From a checkpoint of a small mixture-of-experts model trained on Wikipedia: 16 experts in each of 12 layers, a softmax router.
Below are experts of layer 2 (counted from 0) of a mixture-of-experts language model. Rows are named router (the router's row for the expert), down (a neuron's output weights, with its number) and show model dimensions 0-127. Each number is 128 + 24 x the weight over its row's rms, rounded and kept within 0 to 255. Numbers have three digits each.
After each expert's rows: "comes before" lists some tokens at least twice as common just after its tokens as in all text. This comes from a sample of Wikipedia text that the model never trained on. Tokens count by the router's weight.

# expert 10
router:152161165157147121147127127090113146156128083157130079136108120122096134129123132113119134115133131114143145117122151143140124132154134158076095134145148123157127135130083128125175101096115117115115101112110097145080118093142142137112165092128125166125107152160102150112156122115084124108144102145110108117138102138143109093094105158133161113101111163085115140135132113117092101133121
down4:133098130130138157140117143130127132085127104159105123132145122140094155128146107149060113097131123151069116161159109144109172119112112144093122101146118076144085168110104118113146164097103117159142171133131142146159144074134103100133103113128117127106117117123110095089144135114088143146137113164148149136130121107156129081159151120162079126140162131111132122130145141097123115160100
down5:159125161113115118124110131114093071116180074116100122133130159184152123162137120152127139156062148158110129135139140136154153168112162097168115123093150125141110104143137103110128109139075154147128148145134148100106117123166158124128105144121118118111111150126117100106107111150137116136137100113151133106130144143153162141133162110094111161153135112154086148159154194146101116129137
down6:106119104113112134146161135143131110153143111130167105140138129129102169122151103118165125150197148128127090094106117148139115106098148141134133176127148140114131117136122135123093116192133124130141137122144109138099135100146138127116135113142170130129127110123119148114155130105096122119124117144105118162151128084105102151113135148102129135099110108163105097126093139142097109137121
down7:079167092131125095108124167143116151120121167112147144119126153135111138108108120120160142114132175096129126127142137137110111117086131092116171130147163122099128087123166156096129103134155115138120122129121154120085079118143036166167102119121128148144160119132120143114102112085174158122088162144133126110153159118065127105159145104089128162113096148143094178112097107166137103134158
down8:091091121128122134155174126116178171122115092136149163130163147139127159118152118086121163183102134101101140131126174175152149108129112122178125127123145167137133112155134121146106128138147100117121107082161156156169162137111126128199134104137125108130118117110122106150129144153119143126113108114120122115060136102099162157076095149104131102146116112112146128106115092149137138166123
comes before: " ", " 19", " the", " 18", " first", " f"

# expert 12
router:130127086132127113151125083137116135098112155140126077083162116172141100101157119144129099147121143103139137134095092105151094104111154121141148098152083140101098148126121166141128083140170148114133101142132138127125110121140117148145106133087128127135133141138121146094115117146129128113096155111163125171107099150137146153140128104099092117124113089104117157127121165172133097086156
down4:160089136110123135082149142128167119133091118136113125161126105116142155116134183152110097124113099166135144130080123118137128131100110182133120168146123139146173131152152138120154135135137146088135149154112125102104107139117113119169163128112111143092136143138069125114139115149113120153159185127111157105160045135125138123105115094112092159100180127122132115114151083131119110124152
down5:141169157118145139109123155162124120108144098108102177177123170138091139123112146132101116105117118169093133161123134119101086116109130156111103177107128129094118124148123143107090129146078125156150122122168140131119152125159131145153132140096150159117146136090138119136129154118150148117104101107118166126112145127140119139152109100136118119149102164110118107158151147161096158155132
down6:140156131141119145102122150092131123164164161169125114132094143133124127119116111157166143154124110135121103133144103125129129181128122138130159124120140100148132147138116135125157144116112107157159155127083143172120142125168122157128076149149136142131091128135163146147181107155150115101098114158141125120121155129195148133129177147140131107144137119128116117136164118120160132128131
down7:161158165145129170126121136095081108174081155136139126084163106088150113171129103099098125148132169106123194096117137137133135127103111128143114112123087119110129087123121092110112147132156162141158115093144140126141166102114130130149160168148109119095134123156128143130125141150092136108129133070126140125094135126134132089157107137133132120140169111126130170146109116106109130163154
down8:131138138138124170094104139137143161137103112119143143119092096111105124143148141143144103140154130131062074133136116101107137145085117049088137175159133143138137117123162134133129122117127123107129144136061095154093124143104093120083128150127159149124109164097134154088081120149118114169141131108159140107141092158135129133115108111068145123130127161135123149102119143113123149101121
comes before: ":", "\n", " |", ")", " (", " –"

# expert 7
router:181141157146142136148134118088183144138119116126159154124119107081122159147163125121126180140157099120092123076163095154095171180111127108128075108098133114120124140121123133129125145132133108098148109144120057119148132107151142128120147129137151131127087143134111152127112128087155142179128098143151129107110107159124084167144146153119097141115152159169128107166122135088112128104162
down4:156141144139121137163129123064117155116181114139119101140063137103141134118149197143106143110139109130116095107147117137104102116092102149143110084116154144136131136128080093098107149109123109128105134162109141168139087134184140126084114144142125171138146151142156143123118137103111088125131102123161122168165153066156083145150120129158118122143151124115112114142102112119128116091110
down5:112141189161157132170097085121111125094126137105151116123141080122144138143127144108144144099103091155159103126173120173144117130112152120119138121151155121110130098088135136157128180115119105132129136127118103134128151125183149134117134111117163103116084166126127122150133086107117109142164123141166120214124149139108136148124122144096111172148108084118105097110129134108156137087117
down6:121153079145151158124128146100125137126143134101112142107142121112139120166165140135122152094163121151088106122155131140128171089171143131159089153141147134146120054160130092165123117146137121111090127113126135153139136117128113146099103119176147114118169105124138144128119155152125151129118073077148058111147148161123134097144134195112152152123126150087117128113069130151135159092099
down7:110143112115149087107125122138103107120134153163111124113112175108095116097110131150134120156150133113073095155113127117111098094062137128170111109071126118135149152135089173112145147136163142163104133115162182113130179145129156157134128133090087164147136142143106147164140085137131129176120137089096120179132149122141146126165124134143105158139152153147143145128100140092115164130145
down8:113168094119174134185107125142124108117117122133137116136123170155167132128142140157147096142166126133135153169145132122119120137103186156126126083137112100133139140109177113105133163128128168095153095120173160107090131140139145076123131126122082127076137133134147137132140093106139149140124154123106153118116133157141147122138095115120135091105135122119095115140224125119076139144135
comes before: "\n", "==", " The", " He", "===", " a"

# expert 6
router:148148117138092132126122102134190138075130170133088113116120138109107139135164149082096101106139128078163103152112133099114156133145126148135122112139126145133084180144119141106131157123116134151122110154145127116129188148092115153139097098189130112145158131078102146162147121158130135150119126123130128085127170165120130122155139127158130103135111087143134141153143143116123120119094
down4:192180124127137122112134138119104112107141076110103098101123126134182093122141122096156172101122103116173117134160106130167099103071151143086138133135105130138112110155083179126161072114113097166161117095128133085140087104136146131106136113090110138107058102143107131145121118084097135136164141107119128130117150103096129134076089130139143101137123128147126102087171136175076115140132
down5:126141101139117154089120105112144098106105100136089115152101068082108105145174105085129130122124123169092117142117154132106117105149132119097145136152110138113157143118100100136193160153147168149162109108159114172121141126137133160148127151109157132119100125152134059117100102132107080121125137147125139159114091095116145149132077147113115116118114113117117145126137106119082181141156
down6:160139142140095136148117104135149126117104105120111167086101152121148171127154144161125138121133112127172130136104165137125107110125153187102149128139068137100134099093118145140138127134140140130116114112135147147095133119129127155121166111111127070126115133150150111134106115095126148103114113110200123092150123130101097103095104120166119133127069128184118159153106095117107132126130
down7:102139147077152148074113153154105137128088135149180121128115193124139137098142140127139145132162160091124137166175131164130160115094118118094099101115112132119082123125100120111127118130129147085089117126122123141142111125123152116127103150139105131081157151139112112122165110115139087116136109174071152116146100102150138138130117146126095102098090137132128110094137163091140148186142
down8:132134123095123212155121098222111158141127136095141097118114116149121148091130155108110136099115143106130152112190164122141114094126127137128122095113161108149166140142158123139151134112146162104121135138128150185113114112086102105113135132145168124145159122127119122090105113112115098142117171112076107101094160090130134162111125124134150090093157141118122126142141130151124129138109
comes before: " |", ".", ",", ";", "–", "th"

# expert 1
router:084083080125109136106105134138108103153175113149128130189122122117099139110175132158104125157102150128131126136151160145158121153125132093100128138126157120106120104150162101142104095128112087135101150110128123087115141200132102120081119162130118108141124180129119155146120147126132111168102126140164073104130151156140112135097125114158163122124081144175135141128121130154115165166115
down4:108169112110152099152160105136145147138095158082149127169100138071112154088118098148145137120105105141111128101137126115137096157168108170143139144162084131118114085157100155164101115129161120101123138145144122094113124142151110148118119142099114100109126133158084098159125100114112096113134116114118110134105132092123085167158149163097135094079061138141108110156179153127145144111169
down5:168139141104126139170121144146102074111128105157167170158142138069140122109087162150176129106130110135159026142145173143132141140148136119137145106092112127142149126144128158082138130125132153134164110124139154111139113134077120100153119131147144149156117149127155099139138122120161118124121132144162120111132122109170163158115126126120066129147129145072068132178122121065148137127160
down6:136137121098115116126134136125148135107121145118132141150145167145148099160104135141140151140156188131122130105111127123122164144119110154160138085187128086149151108145149103102132139127155161133117107134121168124107099143120178160144155138127145124190156163111179160140111164100116154155129100104107085180153108151097091164111132129143160118114188122127090132117117089167120125163134
down7:120102112081168117105117142141143147118146080142111158140123126133128122128070064158139125085137120092142153174116130127140110161120170145106087133146136164147125147136159155124155132098159120123097131159126114150136143165102149126167106129120154118084148120086110166114132167153149099106151154146152179122101116115071087153136129164132120136120124096138108116125139147130146162127152
down8:170118123145123172116116146126139102161141109088121120113179119135128125137130132104069108128123154121113091134138132143138111198128104113171120131155131104155122156136102125119123124192075148142152143163142124115152083111101118082114106127104144117122139136139137119103157107089150162158154131170122132138082192138057090090097138131091093140102149126144145112123142115154141148152141
comes before: "s", " of", ",", ".", " and", " in"

# expert 9
router:094087135123139101118141118097107149139141109156138159151084097096120121143110149100093166151140082172156108124149129145110119142129161149119106122121119133159095073134156129142096125103121151113077164129161103188136109137124115134072112138127108147110113189147151102105140112149117107154151146170163139110161115140118101136117089106105157162135136111112145103096141113131138135085140
down4:127099110162109153112125143149103150155144161076078108097164109114120130125112115155127124085128149114085127130128128126106132125168098122124146132142144115131134092161084101125137133119110149159154143113093105107124125114122102124157110174123109144173134130115123157100165171111133172084131150116103129140175116150152120150085101131156124162138124104144118126125147177162087135157123
down5:134126079118151163126154137112126111109133137129116125124141118128088118142113095154099102149178074126098130117137137114096126119140116070119150155128161183142109137063122128173154136123163123193108081118097154116148127132127127147148168134152123092097186129094154143125107099118156136105140167149141084100141144176093123156129160107108116156065176144156096123126112141106166145157108
down6:083104103152210141134162132139167151095117124143107110136102130144131125148160143172127111112144120151146161080131129142143151122099147144125134145127144136119140149138166129138111098146119104096130137109140165079119143162163119158141124116097129096108169145119119120109149145156104161093133086127099135127112162140117091163110194166116138112113104135130106149136085114085137132108147
down7:101117150095130146155159134129141140108166135149097184124156138141125110135081098095149065155169131095124127192158095122110151129160116138122112104171157133173185134130113130098154168120108120124121140133133110144121112148121120127129144107140141146158174100138092128135164163126144101160121143139113162187091127138159132129118158119082133149140155106147135146118157101135174118113107
down8:125149130128137179130079100121125156144136130162137100118136139107077087092138147111058097142130137162166098110146100142114158126142141152115093149134136136107144106107151126103133136157119097106129096136138139099125127141117087150164102113132109132117069136147121149141144129158127133134150128113124094141145164128124104147129155077088122101077113162152144119091129108126150119136126
comes before: " the", " a", " to", " by", " in", " his"

# expert 2
router:125089142145133152142136136140122119139147137145172167089177121133140121104139130133155137152143128121074105153078130138103153098137151126148111163142159108099130152122109150128172117128148089147121111175148172129174138125085177120141123125096127164117152134148137147126127165126082141131120087078153178162138123112178116145133179168156106161172125135128118125134112152098149144104098
down4:151121148120123141142159142117126136139190160122172123159103141091103109118125123113123106155123119087135100131158139136142132147105187085107076139098130121129152134092126118127146125174121182110123133116104114155118119175168135143110093134092149167133090144119127149160111148117142152116127142147098136160106140158136108131130128141133162088110118132114128140106121130106148146140168
down5:129123133120154117121141122131134128090102136098104111072154117127100099152158152100133131129132137108120150125138107102087102103096118081066131110152167119137127133106120156148151141146132170118101121142121130114096116055092178124098132148081104184150150110115121113131142118129143182120127121132110138111137133112142102114144175174085086120140129106098138104145158153108177104165118
down6:127113114134117148139147107108090072148102131137139119122097100120100140088143095155101095110153131131126108116140164129085144098155144134130088139149148154097141136120123108133152105125103141159127118115153140124083126106134147154127116160108181190146103143107155104113098097151165119133144100127169135094126115113156128065179121127139108121160147123149118125135144121119118131135125
down7:085138103097099124115102095117103135126114133144096101114150132123164117105144136139145149093081124103151155070143181104133142122106121145146146126137144119115149123149117131161135108096117130147123107048127093132130117121119144125141155161127128137122173083173147156145063152093181142130114154169156138108090117155122126123144132146166121159188110103165121129165129149090124133132145
down8:114143167084152142133091123105131122145098120109107081144106159099132167151113129163090121086143130094117128144155150097136143101102119087115143144110148113120109134125112125146140096139124134142131121146151180169149171101093122109123100126140161134099189133133091136147140114200111098137127136134128142148151077145154095102097126157109124129147120138130152138153140104108134118154110
comes before: "-", " century", " Born", " G", " O", " P"

# expert 0
router:171111128150140136132112112082164099141115135109161157120156162131177100148167135151143108141118128167134150118113119178133108096113103143149110124171115156149113094068105106111144179151128130135140167138174139083171141111126092163150136133148101138122139124153138145139096112078188148137108118132121138131098124143139151156124128144143098136168119155136164121138159110147090094129108
down4:152107133117161136107114150137110103187148172110148105118106128080119109124105097109124074128099128142118152111145151094115128130149125145104131132130127109070103141121128093140110134091070088105107121082168137136128132121132117183127123084107109130119160121161120099126079171131158146131113144136144126081158138163152137113118129126131132147132125135104131148143141129092125094115114
down5:110124122147151114129146154140163156132136146138135166162118115135126126138120122099112134155137076144099174161116146113163118123141095111091124142150149165109137118130135137078125143140114123166141132129135138129138177147182111089099136126119169162163119125130119118187131134124120059152140106117154134132102103089108115158096117151112157116115137173132096091097123143121133108153137
down6:140111145183167151110137106127152155138132149116098126127139131108138147134161108120145104160177128131153150094095123112147145121100086134116117108137134125119132135132146153133111144123145112105120120131092151166108146160121171119122182130141114135152158129125126155136158090130129134158140118115107120134171124123140120151153139107159090122149105131148166112153136140108119148144097
down7:138100131125129135136113138139152155110118110156153135130137172147159111098103153114117087113123091101155116168151151141154104097145132169170127116104149144137174132114164132146123162097132131135152126160100099100142092152174129090103121130137129176139146161111128133101073145141143113105137164166118167140138096133139150099156129138179092136149138128101137140049114141152133093192111
down8:127133112128160127092131099143120089122090134122139129083150136135158118084125145102163132096124146112139124141153086108118073123132119080155077131110059115171176111134129125136124103131119119150096144102126175127110146145113082106129147156138111146110104142152110144140127128123103106164110164112099110107124113165138163104138162100114107100153104137122136113153126147087091153126140
comes before: "|", "\n", " ", "---|---|---|---|", "|---|---|", " 1"